Below are experts of layer 5 (counted from 0) of a mixture-of-experts language model. Rows are named router (the router's row for the expert), down (a neuron's output weights, with its number) and show model dimensions 64-127. Each number is 128 + 32 x the weight over its row's rms, rounded and kept within 0 to 255. Numbers have three digits each.
After each expert's rows: a language model's description of what the expert responds to. This comes from a sample of Wikipedia text that the model never trained on.

# expert 40
router:071058145073104142131146120064139103118046123139135137098144110084141129110199108167148176132143073144199111181129141101101118169150136070105079135098164149142075097125089134131200107148172160
down0:143202059111176091171154147166141080128067116087154131089154090102150157112113082070146107136124128123133161101137113192122137124151166067167137160117156137140153164125093133158078132108129159
down1:105125141087134139134144138128084131063127179152113168139117099078097120136115201129143153131152104208113108111092085141193123106067118139111160137148079140097161090168176119116134170144129091
down2:194113137104134112115140115123105117133195114151141148192152094219130077096156122121110090149152117123087101120108167098206058122077116138143161148144126137175108127077082099113127155093108109
down3:100106109095072181150150131138085129097110129113123191153149176097144124141162136100162148080104151116144149160122164122123152111103118138129075126151108086171096064155094156127104105066111080
down4:126151127098064117117066111083096117160086127088182126115088109132143143103123156141114102112102117130111134118132166078083070054129143154096092112100127096114079100127157123142088202128134106
down5:140113144180152118123138132108131129182090099121101099101126178100088082098157156164179087132107100166063138083108085125130129135132092163141126078097129157108129084135111161157105161154128119
down6:135090093091119144159169157120078150039142145129121125141105113122152160140125117142152158166121137148117136143078135116143185131160124084126140122147154097117095091094088135152108052151209081
down7:098148134102156119145125100154086189147128160168134127084154135106102092185151143139130019079096138110120150149111108135072091135110136087096135130128178107099117119144133153091121109168146131
down8:193160103114139138106169098145141118104171082144114137168125133165103079151155153148092188115089163151171153101169090133070091115184181069115148203118160144163115157150172107141124154165077121
down9:154124138125114059128137087095157154097158173154148073121063107121113131130166164121083120063183148088123162120170174100100075147100140083129118064059141123089126077123120105141117126097111157
down10:137089163071221113159181160091146076131160126124099079090116156117103121136104125130065132176071163147107138078111098174103142142103084121146159133117086099147139103120157121173140120091118163
down11:079137082061150162098127108026100112146163178122142100101150046149167135121146149180174142132182157102093126108157077113149154090143157158089110128152179068100149158164156115088122138147130114
down12:144136110175152094169132080073157076087114121104138149127100151121152118163101155173065074126154141100140118143117160181121122111048146119128101131149085139119079069079031114089176137109103185
down13:106147130083077148166119174194091152137110078148142134081109138121097161168118166165083178117144093109151086160128171062169138103157155140099124180108121142084136141141141146162091151112133112
down14:110151147101145194140084139150088149113113083169120150135093075097086140073121121153160123124192171159121112171070166161117127097125159133173154074181140152114146140125168199114097109120115165
down15:106156162148140120142115115105111086150158163122159144101131127156126140078160143137110112085124159116177112070147074171186135100138076166128118123144105146118162158084149231108091161084146160
down16:108109150037148068144140136048090128079117105143171181148108128173125104144124099124113137102121117107110124123152163091132091107085131161142084103107096145136094087119144096103113178109138181
What it handles: Nouns for people's roles and relations, like member, coach, son, president, founder, often as word endings such as -er, -ist.

# expert 52
router:104167149061116151155093079124129109160120127143149122121082122081120126096183131130176128136107095200117127135147185129078110158141098085130088166118173187165130158116084102156136095096116157
down0:100155119060168148079072134095138064111162123152129142122131101171133109087150112119130129078145166116081100147137104156092109132112089114119109100160138141203119191140164150160057112157105113
down1:155149149105107127113094168130120114102122172104141141145116101119149112132154126149088194154101061159178115184130150079110159104085107078159150128141161155091201079086134211122144131174139107
down2:115119155086145149146130092124096106145092118085121087070181104094141150118081133099161138105199132145141126182159113115134076127133120138123106124142157116218094096150088204100140102114126125
down3:119109166093102162176152141096135101117219116156165074171140098107140143142108133142138106155145179153155146098164102071069170159123152128128156110108151081161112139120080170138138129094144146
down4:098223151150147116105119132177093105080049133114147074138136159099052153192124172122097076128121131189144136098091132174148131112132079181142197102106153134165127056146119097149110145129154147
down5:117110108124130117170152122126150190141125166163064149108101096179133067158123141190167078134066064117115158152045154109127161078148105118146133116123116085154094148128079114124183142140112152
down6:084145147154137148083154143128085105138138113143149154131101081113151140115063160099084141108154064124129097185117137085108117097061105073082065114163120200143157118101174129155127140119142107
down7:101145092140052137158108170064133161106130159181121108117098170114120132142203151142121164150099106158184124141140108109082119111118108039166151187154095124128098077117123156101080119119171101
down8:113123142133089124122122156046181125068069106115153083158106131128109105192098111152144131106159103233119049077107161067115139104146156121138130147099113134140121054080167100134119137144074128
down9:123128171132134132173148180157171167179075174139118173095133180184091082089131129102136099140115099086112177130119149116193129087194117112192162177082110045115110090111131173127123174140090142
down10:123113110112157110116192138166174142103141128119128148131058138072107125134176109170148130108208148110135094153113139120145116104113112115170107133144129132181101089109108116109156088154053168
down11:172189148119104132166157087113151111167179131153202194137173124183135144167112186118143120117125154144066124114118159169095133133083110096110057097122090129086136160148074138106090133094105123
down12:197117137175162171059075115119102112137214142099142069105167151196097110141149169092135110175138099140152133107127143112094151118101140135127167109130116169128113113103153110114157105167141140
down13:127115165086110171167216101104191113107103190193156154083171106078151118134149132136149172149165091102128101049122121117097111183144103169104136105087132139170113133123139151149152141166104100
down14:123092128093092181200191099169078147109139111118194158149068101093135122157115104094090118074057151181156089167129152113158173180160130150131093143138103125162176130131087135119113127083110165
down15:106099150154156091145094141120130128161129176146143127063096185163120139124092184179110136141139100113171070150195102106130129147094142098164124136077076191136099119088174133124152123149092115
down16:139110072084120072102100109149106168167064159165084188068092123193107134133166122146139084134140108110098133167111160122098140143146155098088160186119080113135111196103156114070134154116119106
What it handles: Short vowel or two-letter syllable pieces at word starts or after hyphens, like se, le, he, as in ground-level, hand-held.

# expert 22
router:121120105078110162132096088127156086129132157161080089120145136066109111074158107139126156093116084130149104122138097088126144162145125067127107132085223154146150159102086095168171104159175155
down0:169134167123145083125157130118120101170109170200100132118124183111087138084100101106121100182095152126083092131160139113109134148052112175069101149093127064112125126101117131136180129140154118
down1:081085094160154158073101124119113209118055079170121180133121123100143117100152160107091155154112119173080119161120156122113086131177082144151112117096105170169173139104089164128168080134184152
down2:073142113167120121135125075171157102160125109079153120130160107126108104131125121146135121118121120143068100181165104087126128132148155089107148116138121154103140078136145092089092015146138066
down3:096133128106097124204150175126096081079113130110124127174126155183105184134136053091087135107155182171134152095050078155164142138129112150163149141128138120126096135083171146187097148117126066
down4:083107149106127134104144119111122104105110085090147118120145101086190154100076125141112137131167113141158172067170142102107095153048126152135145141118165141050119159140154053073128125163117137
down5:034167208147130132106134141156135115120109102103085149086114083169136122136099139102083163125110117146123110108126104126138177133110080068161066142139091113082140119141164180150157141121138162
down6:084076125097108109155136201117114143116145112064161097156128184054119163081096110171110088100163085149118129123168119108114156098106135120123128133097148105058163096119108198122124141199164160
down7:152164126170131071116123156130122098131106163144163164133179132093150101191181157093124103165112130098103130117136120117153065157081075060109136134120130170149085152148118134096168132107161083
down8:098126146119116154106170097182118189155074116090206122112123075141139147125081119121133138124203125124099168080118111160089108152131195122094073162146186114187132122101126101177168134137099125
down9:147147099169128123123163101127155145135194115186086138143125142125074100125124132111138049140128123160127173070083068113165149128134113175138149133122093144147134146139143128148146108112121225
down10:098058158151113093141154117141158130144081084114117075106100148083158107163139106143059175188143168110197159125178097092124099139080165165118143087088104150158162103104138184131083150074185123
down11:098130146090099170078124078137157133169120096121083132158182105115173134071129114225149101172094142145130124160158117128192139149167125152164112157134065066129135118135099160105099163108140188
down12:140151109099121102154079118151127117159133146124143125114134139116116144118155114133102165193208090037133179106152135177125157117048150139153111152069156090096109114089132089062099153164137158
down13:081134078151166162082138097128072149173149104096158102087156154062128121163118121157159072096113188176163188095139077167098164132201096137079101074108154178120090134155117138137114181153095119
down14:103146101100100155182079138093075137147107123133151152093144114130122194144162156130085149089099138127161124111162160105162115150146086129191203110109162150153103127079118106109159114170107105
down15:139137110187087132096173093125135147084131119198181195170068151175135083085168120145078106074127122160162091090131155170170113159124158145115121138174174080152133117096107069125138175156146160
down16:124116131110110140088146091075144168121187105114132149095184077185163171081075163149112174059116100142146086177128095140142167144164125134123092134090051126145142139143182131173154122132105147
What it handles: Plural and noun suffix pieces ending words, such as -s, -es, -ers, -ions, -ations, usually before commas, of, and.

# expert 11
router:117062149140113110160153096091129101132118132147144140059211084109127082119167142177142140153095093167113099129148140115127111137154130093097100150111147115144093151130070151151154107188157140
down0:026109073128133094191084106102141124148035182093177192108084089128157112135113087140129118138140085103119154111056136127152095103132136119116142119134170163109140122119125153143108130069168111
down1:109144119113136149085096212163077087139078122166124169143097153136101138186138071126148115084125150088182117123078107161118179147098121112150156121135146090119136133092126174174136141148130174
down2:131093156114209113160154117133111182118177055156119128098135093163119119104164116105124134142144082213121106157127115132137066151049099139053118147122100113104098122152160112111134117155143124
down3:103152124139165133190128135138100135120102149102129140083103117147074224114136155138121077089149142133106146129076081092190149074144224091129135124131106132124137132163170108110165129129148152
down4:160121136079104122123120122118117152116134131141078087142084128100082135113157144092078129160210167155121165119108136159171138136098066078144137115118115093084157075199133117114143174146103108
down5:105108131152174167121095103115119177128141058087107135090156086130118095121069133176082140156127167136201129111139120148062114141150112165134107132141176101114134137159164149154117101118092128
down6:081145156185149115126126135181120139142160087147149071096216096169173098163127161101169114126058077087117128131106121070147081114166109086120102088109109163133116092096114136089172138139160136
down7:150102104131129155095110197164171116172122163093174140106124178142136106131170163092125106179130114129128107112134114100192103204150133133126125082097135102143084110178110162126097148143106144
down8:062083101131076151183094096139068119091109147092118112143141138116123148098155107094163126131190066112083135174101067125154132143120151160112200107125111069200140124174197134123192130120116128
down9:094166086110155114154123136092130124081136157116118064168101137126099146075126081124100097136100129120099142177057087122108191094185105094115138132117089099137074131091151169101075169082196147
down10:143130167012105151151163122124162117164159125193112085153079119151145111078127134074138120194167131127089098106111158166131158133154093130140126119114096126137128121143142079118061170068158138
down11:157116097091115144112109061110104125110131104128110075139168117069189167136123140129112163087093151101106103147098042170135130175144071089115138127151146087096154071150115144137163119129120130
down12:106159115133081106154066176106143141136134115142120105084141073157174141130096152145087126136081089134112054150063106179106169123151087109117091064128131163062145091088157148139116134140109143
down13:091111150132063164188094137055142179148170128141149172112104109149095097133092136170076151134114127110124144098142099122172124085081136143114104119141102134182150131131199158166143123104180141
down14:158124115117087158117093067094092122057155120127119079127087154143154151081103090102119133135103106144146118105200168124141175092221148149142168149075126112101100154106128168145119149096145180
down15:134120093143094128132111135068172142148206081127100116213135151133143167075139121160110111098140108101083183117173140146108051081146150181077132135128119060169162138130119121107090105151185151
down16:091057166097088095118090158106168119118137141164162105159148090123145118108089146131127171177150124140099111186128147181106090157125094116133075135125131166130125108164128170149108068158118104
What it handles: Descriptive adjectives and compass words, often their word-final pieces, such as narrow, plain, elegant, north, small, high, long.

# expert 55
router:100090165113167137162110078093120116161138127136150069032151145116141107085126101200122129117087102128139173163142143110153118130170130099111104170141161099122098149036127122148149040148148154
down0:086089088146172106140100115190138121148184104158141134063136154111181123110131124138106151144157178118114127132156121128115167104114112111060160103155135126068087145105132118131132106112156108
down1:162167079120148177117135130124164045133105123106166168154091067109083121174159110151142098105120134159163134073108148170159120139169136098133144128135114140124155078121107166137077084152136176
down2:150089092160156125148096151186102121133152102134125147142133130129192114081107147146122131142151095129111153104088159102084201169179131167105137098193089098136054159134084094155124107137176105
down3:146155125182119059096122163150106125110110156118068129128091134064182099115133094134100101159114139149176131127139079138219108180143147143097171179149171083113092160158097160159147076063148112
down4:128161138202105149156092105252117168093093144146083158155161168129147138104168099099093171146107146196093190155080092165194130127107096082155136100113098183149157108119145171106105149163119147
down5:166130089137095117112101108125103125132173139128116136118087127100118078089073160150134071124133117145152094154082058197074162066114115070117164141136109121139193132150166142094099161130098132
down6:146166111105096126104159111094183132159156083121115138157164131095167082124168118138153160079142142114089084196069124124066171120134178106079123121106093141148092150147175107118116152123161091
down7:101104181141078142123112163181169124136092159118160069142146135164160128054116082194155127123186114144143149134144131074162158082144096185115165116165100143129168099125148106105089060050118101
down8:107156120136106144070115100091109073132173163083115113131170166096129120129129125102115119065164123078103147151172077140132197115135102144053143141150108089074100150136133134120111184099087122
down9:131111093164112107127141143122116125114088132178113127103219131134157112118160179133139153122117107130195181144121155117089133134108192119119180067055183200193107177124121110120152163139107134
down10:086082139111141114143154071129091132137141116105177105174144121087100170100099102107129138147160140238073093111126149128145113139115141176110060064144169085081114110160155134201132072179146116
down11:124173073128110099118132125157124156115139138081117110116120112023144144068080100105091172125185106148141065114139117132102133128099082178128100156112113144137165152200148107123156137137101181
down12:149123148111131102160134115122202151169099115113130112171155132133188148101135131157166111086188162122154153111122082151055111167087184115126060101111118129179097112144178185176112116194098113
down13:145110071121154118160162125063148128097112124131135128150100157156099157147087121171114028137173171103129136133112158181156108165171192160141203150151106126135151126087131136114165122139183139
down14:115118195162183114087085125147086175182086085108108064109209104094118091125074125111123136085122095096123164183083120089122148127098112137149159098185132125124091139141148139163066067148141105
down15:131114142146132155121187129088145128138076104161155142125115120119116202134173140140084121144215113105101132151141084113138167208134053125115116118162118106092169083144074134124101137128199123
down16:129099143067137141154109121125136098151079132151109119196148076156107112149141109112105142168138097175132103134123090120097085105121093166124087141105166076152172139148163170061136150152160160
What it handles: Forms of be, have and modals after a subject in descriptive prose, such as is, was, were, has been, could.

# expert 58
router:135086155090100148109104105127116079143129124158116086125175115128122089112161165162187141100080125121133125157150129102072141154158151078154095130106147163154087104115122096148164106109150176
down22:146162164157110138066133081195086129141126086104166130176080165172185168152087128105107058068112161138082088049169148143129147169112137105182114069195062104132122186080145132126131110104136150
down23:145105143126148054096114135114178108128144101153115125108122077127116140141054168148143086155148101124148099104047122078144126085088097118101137101170145175140143152107149106099221134148121127
down24:123108147130169143172115063087088156106160105139110120123166161139143119134223143120149143137160115177109200112119168118111113150089120087144109097133069095131109130118118189103187086141153095
down25:120134135172146122098143187161098149141071053165139184153120217116096116126134112132143203112127074128155092129116108092130092194137130170115102121155149189067090094126132122103181100119114109
down26:147101104161167112126141097084135134134136132093175157124145120149164122085122140172170092085042110117082177094152090144143154115103116175152164187162097133095128034127156091170078069123153111
down27:095102071165087134075157153142077111113109142055146142143112135171118094075108128166144112102120093167103102093107062108103089127094158118124177102141112168182148121119093132104091129116142098
down28:098121036097098111185198091112147146094105150093135125132101139125156094116122158105143168123059144134152097153137158140142112076094105112194121200082146170137087157137107113128075118152149161
down29:143158133099125170115149110141137133149152128180102158136096189137151113140114162127195096119142174077166172129156115144169137120154149114149132125052198100156023164091143117091112130132149141
down30:116159075125140090155145115145112148168066140136131124134096149139100124092146170106145119205108119184148123213142174117115138125163158065069191098102129151107173158098161146146088126187144147
down31:110182144145140115178096163106139122155063132075145160170154169145136150124184092155125128090051189143115143187111120091137076202141149092151097141153114167098068182143169140091114092098102141
down32:132179106143163167131132144119138050171114113144135145161113172112115159096133129102152111114173114160116207202122124095132059142140148124090141165151099036151161119124130129157125131181132151
down33:112102097168128106202133127136127173154141124050074155119110142098103116149143112058112045152140103154186131093132107108124140162121139183118136048103102153127118132126114130053129133174175145
down34:115108106103116143088099173132166075184116085137104097105103150106075072165137158141128126127115128138125148071129145143078151172166106163155152107110099102113151062116156115180151171088086169
down35:135189157102122151136095149092087125071113092126169110162110127170124167214097157122096094088168155156128130097127070085111162141145135193123100138093086194105191096086171118149147123091132159
down36:114105099117167185147119089143098213120069116121109168140097127182100153150156157078120138158099110099123073121083163161065110125118201074138139105144090134104162151142106141182141116094113114
down37:099087102128166084132136159136082158116105125156099113083183166086149117141166127109113158152083110111162139074127121088137105128140135115061139106182085159148112166136125054063172191114127080
down38:200138201091141143187139165162146163138186105103143095169102185130135143175123135145105193124108130125171163130107146114106134159167131113157140181169091140105069090159163121153091138123179136
What it handles: First letter or piece of proper names, especially sports team and place names like Bengals, Brewers, plus geographic words Island, Street, Creek.

# expert 39
router:116167151111153147122140102069162074150119151161115143061150092090116151139175156183140182135082112125177131107158160145128123152122112097124075160119195154164118114091125094150135110175137141
down0:135130109157151152098089123110115175204140104154180116156095162168156156154116116097157118143183103137125078133141111138176076158147136183151108075147108159160137159163165040056146151149153122
down1:102114090115195122180113088139144071126148140093162113137058095137145152102081134152129162156160171114133094150184157137110109152144140179098104106134143163183155115147155082166156070119108142
down2:095108121140106119113171114161156206082186132169144123085166181151109082132119202160130164120144161151140092096115119139109123134135118059162096181127111187144184111096107161175102134131124107
down3:115214131143122151097114123149102101130115110215139132170078078129124159143140193125152120155164172161153147116134141138152170106080142076154141117243157113181182077136123082090139112135143109
down4:169127165143141175064111172133143134097124157145100123094157059129037116131103083175116092169151147190133144137123097146111117132165094100103158158084194121116096104148146115157129116120113104
down5:104137150123090141129112143128086134167105092097119104075117149108135155090109140099149107077073193162121088142134094190146173194141174145160100112140152152175082101139118109079060197107107146
down6:135155104194151139122154083084111037107168125100120113109117138151188140121158168113063169149114131152147116146166169105181130184107096150138150117125157127108130132103127167099112115089180134
down7:152149157159161150103142072111042185149125079116070108180084119104127167091152139139138178124121136116167146142158157074098118132154154161150122091157121181085119040094131127146111112086116129
down8:071167196132125093168091113156116196108114095118110095158138125137153191136108131140142154122134115129108146106056138099142125165081118112161142148150105130147106102095150174120179137096160081
down9:173096153142185093164177088121107172206128082122104173181051127139118128127124078121132139116131149116123075132145182173095122182127117119178097120125134166124154184164120151124166085146128131
down10:082159172103056152164122141134071121109132140082102056190156095117161099117157193104133132124116154113095217093122124145149150180205110136135117132095147148158108118097130138154039151100091118
down11:132176109122056114102126087139168119143035092086109135100139152088136101129101060142141138115147151137098111070102212106140138161196166179144125125104151099149137135124162111106138139085147105
down12:133075174109167124152158170097112123137186133151111101103132131111155094069127131135132130131038135159118135106177132116115118137100147161107139145063091132148102146148164075106123107097170065
down13:148065105116112127130159127137144069182110112171148073149153149127090092164021161093126163142139083133154117156103153122173093087095129170113081104119163091086113106119112133121189149181183095
down14:087111087122091142100139199099171092066104108182149125200137154157174135157093146067137119129070156126087119138218115148119089119144157179105092113103154106145170114145156078089224126118095148
down15:168092145136142139097167195170134112139145145121114145177129157161114109114143160093133122135129166090159089124204146134099105132139181109101112096176137153119134184133175165153149111120084079
down16:119097116164171115106162106135139119123181078120147160118165113085130177139171079122149168111140129081109121170152100113117093173086164127089107093049160117079126119160113112146106131132091166
What it handles: Line breaks and table-row endings, especially | followed by newline after table headers or rows, plus paragraph and heading breaks.

# expert 27
router:094137187135137111188150100103120106176111138142094091037151117097105069090102133181093154137130048148166138153117145115127098143202146112128147162139199186176106115104124114164170099094161121
down0:105126193125111135167126160142047098167118063138066178179179167086116173144137146074097190127162105073126130129125159135128162151125118173086118146098106104122125079140137164111136037103118160
down1:193144118132165109158094154150149127190102143114128138152076118068154127060148098141106081169083150144152159102126135147142145073113065125095144174072140121169084155092143083137128129074152185
down2:127126075132139104138173119147128168133125136164127091164173123151158147150176096146162115135121075134170156122110125115183101134052178110110211164132172159081162082155105139124093095121138106
down3:182110112080121145102075132137130151123106099145209171208177147092177076079094150145136155157094108164126121104110135159077152133122140158096122203091121089086111148131088140119141132140093128
down4:064069101108071114123105166094204112089137169035100109181140166161141065146138118131113159160082108100110142146124103084127118145160099074145155137093127136107086088131133119137147129118112130
down5:084114118157150174088092127116165119139125152184143111125209111123125144130188092093155102152133065128155085124091101115131099160116127149145139086183086113127100136144120087134156117078079137
down6:199125122127114051157143116127122151100138104160112151149161139129112204131172110138234160105106143088109140128145107135110154165130118103132084136075153146094088126118146116107175134116118159
down7:134066120135114235093159101154150118150167170157207132130155159165115122137152135155197112093120107156140093128072165086143082180102041154144131093096121128111137145146087095141137110165145179
down8:130136163153169105117111101098137155102047124123150167160094156187191186100146113095128132078120119129129088159130161146163164132109098110083143092111168057134066197108069133116117173126151087
down9:084183144090122116139110102139129089071100125088163121130131137141130176154127170063171114102121162178120148099114117121140077072125142102120094099162079084111110179135129114105125146151158109
down10:148153162070112159118169148168123146172115200097059139157126147137126147134136132129109125126106119098077198128121084097148095158108190066116100116140166150146092131138143141142157083157115118
down11:101147147094130112165086107177094109092134122153141137117129110073099125080144154071095079124108148166147096127143124090108114102098164132120137140191083114095077166111142148155176128113132098
down12:078098165129122140134065138071116128159155126121140102122132118176184069098122161145085143111138142127212105144129142092120124130154156154108063108172146155112131157066151166101127060155142138
down13:109188170153135108068143150096081130115177125105114088150143126121145142137098124085096189108109139147098112131104075074143100120118150107120116145159169134117129184163214160118103171155112129
down14:139187185122146111201124125169048142133134137130100124070075110135133167075164170144153125159054112126125164100116136150064102130140135121122123138161148106138121112087115120190082088132118073
down15:183121164036144137140100138069144103146152145085141134165138125126028088111136163184124093112112118115152125161100137108112091116148170083130133171142144130141125125138123153082155184092114143
down16:126093124148091135166107120104157157135150108158134119200124121120144171121100068149158182068182143159138090106121145120104095118142146171095182113124148170098090150159112159103134081149165114
What it handles: The -ly suffix of adverbs and words like to, not, also, later, then, well, than, as in formerly, mistakenly, fully.

# expert 2
router:127109149116095108187152076102113117179121112165105095076141140083119067077136139150120121094118123111187168126179112072095076143170096104113092168102143134125098124051163121168163105139108187
down0:085116083044164135112136136085178121158109123106142144108132117155116138157124162129116206195109112113140173153099115131163159178169103162223157123105142089126115090093051093090126128137158105
down1:146150112154137089141069118142130060146151140099098135071126162075226136110110157114112133150137132143126115130158079139091119115159118167149114123075134167135130198154130129118120180156159081
down2:168139129148146136191111160080112154088098131106113141050167037083181119126091236156098130142135137134145118089161157137112144117095151144145112142149170198159132158085112082130157169166140100
down3:151153115169145196021111134077143138149136140119120116157100119169128120142115121164087123133150119101157092148100129205131135135090131070122098141069162125154186169101134120168085147143138142
down4:106144107138162154068134122141157123168083176092130160129139126092155165154127142171116097118084183118116163154144115153104198119127167115060133136102156170122165095149063083116063163125147095
down5:160120110093101105147127095137117161141080166130163125059111131144171149119104067177134153065110192119130139121123125118175137184090222169201119122092119140100102128121167087148175141071129126
down6:122147151099116083147068044136199132102097118154171125113114102090158165115193122146147138172074099078168106100085122100119139141138068088130143111087130196200131181178156082125128128077113128
down7:186116060123105128161122128115131124109103143125082152145118090119098142119138140097168077106170108081181124079095133123110164107119162117125178187113147135156081155080141122145180183111125124
down8:141137073076181116159099154102092053082108129164094142049105144106114141124077129097121096131159142106146192095133187118120114114099148114123124094160105117127112136119094117137158167093122149
down9:105140141137123166100114156186109096088149080102194130142156128136084145149134094161131171183150105135120137109110119143130218098110160107118157144061124153117178128141106124097114121125154135
down10:125118116109164153190129165116171120136108131153098156178150119184160079205141125115143149180067166098119165178147101121103172118144054105064108158105164092156154145097188144088120116150142153
down11:104158119070107105158087167171159099089187106139123143126057182168157107165111137059124180131093090130196152139181136147150208166051108167151137142139131166133173115162144124136110125125080137
down12:087152089086165161194129118127145097150147082194163110142182115135189184146146098155142150147128108205148116155093128103152128155136201142126142084161093142114164144149142169127178089116139183
down13:118109096118152173186083115126127145118133134128144098123086130119111134124143133075144127172145135108188135115149163091120129185097101101166153117079169160110126226107154141113173155108107159
down14:091155078139064077140073180158136097117116112149140124102163136135123131120096112165120094124177135151156091113109163151081124185086094136176154099146166123109109105137138116046171103166136213
down15:102180101153145139121060136173094106104158127137131143102125126145112096115088140162115120078152124115145100130133079139075178127124166175126116141154114080056170104126135194170107174089100123
down16:075069137133184159109071130110141064126091121097122129135157105088176055170097161142081145183133098132077121146105118132187126129135110150083119098125095137134126127145193141112118087109154109
What it handles: Past-tense verbs and their first word pieces after he, she, who or a name in biographies, such as was, had, grew, lived, s-nuck.

# expert 43
router:088096141098087126102118101117121110149096172138141129069123102083139074110167152147177143113126101164130152142167122128088133211115150088119070146125166139150121117096067130148146080168163149
down0:094178107091143142140128124094133186149149160145092200165139155104132148139099119111160176148160124123105093166066132198139093112090090119174083117136130188122105140104158141089189113163173139
down1:171124145149160169171143176151098132150143092140199110157109173175167107107120102147100162131217121082183126157148101157145117083071128095156155125148178119139130047159160096159193164072121101
down2:111123184118166113151118102099142164108169140096126151097114179138129124151115086042138120114153117144159146131200166092127175129126123088102169157138151147080101147149114116154125182119154107
down3:140114159158173126153128108147103092142064094104130130103149127086122128118129131162151112133134179109135181118127185093093114200066146156113122120108072189146161111164125086106103158167146196
down4:149114116102109121110182109072109161154166127064101105150173140113111126133086136196157117091062110153126104156153139120096173159091117119131121194129086102091156106144121232107119157127082145
down5:150114037145103167069163074110108194117166145126156193090132047153081064109121133122137141115090121181133116090107161139178159165117204108114150132133090165093148138146124140115108152137167134
down6:127072115166148110110149173112191102175143134120165149099124064163092082149091099172163186095111156110159103154126100071126081099123172084181113124152120096149127133136153134091153166184105223
down7:210200147144124153121172132109122119198133136136152098140152136090101182164105075096108224164125135073152152156118121083155100103194082140097125168119128116134123117153164145127149155159134150
down8:131079211152165112097149136109097124126195087148090136070137087132173126154129100091082153120066080162106148092125120129158128162166108129124146140112131129127108136067153120158119079170169162
down9:111149108100087131139103141142093171165172123140126159113090120105062107153095144144159188156078134128080134128116094103119148135139119121135154146168135123177160167089071146120119164130161105
down10:098105131099121125156115129118087169094127128128125151128176092110203160127196159171086116212151158077122105155178118134158141108164051117154117169169150139134160152111135097102061138110095105
down11:111115150100116102131088169118130131137196161140132108079131180138123174124112125106100141143161135170061155138164169142063139111113083099126121134096134126087099090075168071138104178128203196
down12:146142117107168108089111116135108112060170044121142171109154147075113111082067132142144158172155162146137121100162116136156143161160151160163088136120150036099153115171130192132114143166164125
down13:101086161105125148135109139101156127080165162136093128149117122110105079145185187118114108112147103153122195111114100175137136074089080104203148091098100169163097131135138116122124150067036033
down14:091130132153138115186135086157139129123158154079101077178175189120091146172158127111079067100096131117113098113134160086082116135159151135111106179167134159155117157118104172168155121162191151
down15:194127146129098109083078119113150092109122114096126123184126078062152132165137130102097141141135125196148119123081144125078189128118136149069114149105078172169144135127165143103173172125117121
down16:146137158142145176144125092139124156122120153111122122044154060160156120177122149103167095105084109154166111139131146108163122164171079165107183130070180078098045175089081127155105121150129106
What it handles: Pieces of competition names and ordinal suffixes in sports text, such as FA in UEFA, Cup, League, nd in 62nd, plus Thai and Hindi bytes.

# expert 5
router:088079169109125078164077091127128117143035139145108116088170105091160076132154146127142146087106106122159117116129184157130176162113128126103063123102120160149112133098088091163140108130154166
down5:104114152131137089167182107083057101191087097100134104108089092135165137153144108043136103162159152073158120141123122133089146138144192168084092132131154095098105114101099103122115131129196116
down6:091186137161104196116141155188114177116167094190080120074132126193140110094138193138118132118090109158068139130182104094155136121186097111142126168082138143108114121078152160152156136079156129
down7:140126159048102222163121168110103129135187122124141111148119062161071123130095178139113004193154127116120180139110144126135144101198147141138117128135132143119105089088137154087135126113144136
down8:163120154103090146138193113154124126113120097146122152136088119112067124078151086111131159123089159178109106126172189117206063128106199147108139112112141112144127096080079128125140194084121171
down9:129151154099175162185139120120111105092131132129105096170141109141140122130137135128086096155169120139113170114119073160156152174148170120108101147135120173135091173110164160193113120138125115
down10:150102132168169187109121110089101178155068142147121146113081126130084124126179135096086164120113127148034116107101115178117088136094166119129134083138137098086088157124112208176118083135108064
down11:144153183111062125134107148080077138098086104137160117131107128162101176135110104100157100038164191127154146121162179112132160148191148172086118085125090121120171124117117157100079139097090086
down12:111192130157142156114105131133135131129138121146138193122115135130192109093119111186081091173115142176125111075107134098146141095152117073174157121063141079165072142124139159086086137150121093
down13:172102090180083115159092143124108195111167133172099151151151139162195161170134127148171134044140106082142142074180131087178130142107069096105092119080131191102128163127132101095098145151132122
down14:076147112120121118114097152150101154094087146161117120115144133083108153145092184171148096141114099142143197126089154174141142097113069122126092161122200146141152117077146145135120130160179147
down15:136113109096118097135146165112149087146124139134134093132127138119090057173177086111127130109122118093098149083122059086106160119147168173103135159119086058163115145135105131100025134171136134
down16:129087139131115175159120152187147157155158086158179144177107111089106092059154158086108103110162156137161131109090108138131150183111112165136044094188129177183165147110115205114117166171146152
down17:094165080162162063093124114150167152078090107123103110109131112153194144199118127098133101110131130090152076122101096109073138137140112164085131145181103084125147070112157112103079165185158129
down18:120128184169137168113105094099126106136131117124096149142173117140104130156163076119119173105137097164148158155188090097089102157117139135147185133168074147153130077109118159130087114140113209
down19:148150135147123158164140090064156138170144109088132094110135129074136165127149138172122087145137136154113175107127051131128159168082093128142148187044119174119069128108131208068148152121079118
down20:155188141177119071185134212201080129101107117108185113153103137053149142166132111122120171163146098169114156160106144128102118134102173157108119109124197125147100171190138132172185123114105112
down21:103143105158116127172097102099098138128129093168090160130125070155152146105094102108147126086183147102170071124060066172104147163116120093160102118116120134160091131098127168150130119138180117
What it handles: Field and sector words in names of schools, universities and institutes, such as Public, Social, art, Engineering, and place names after University of.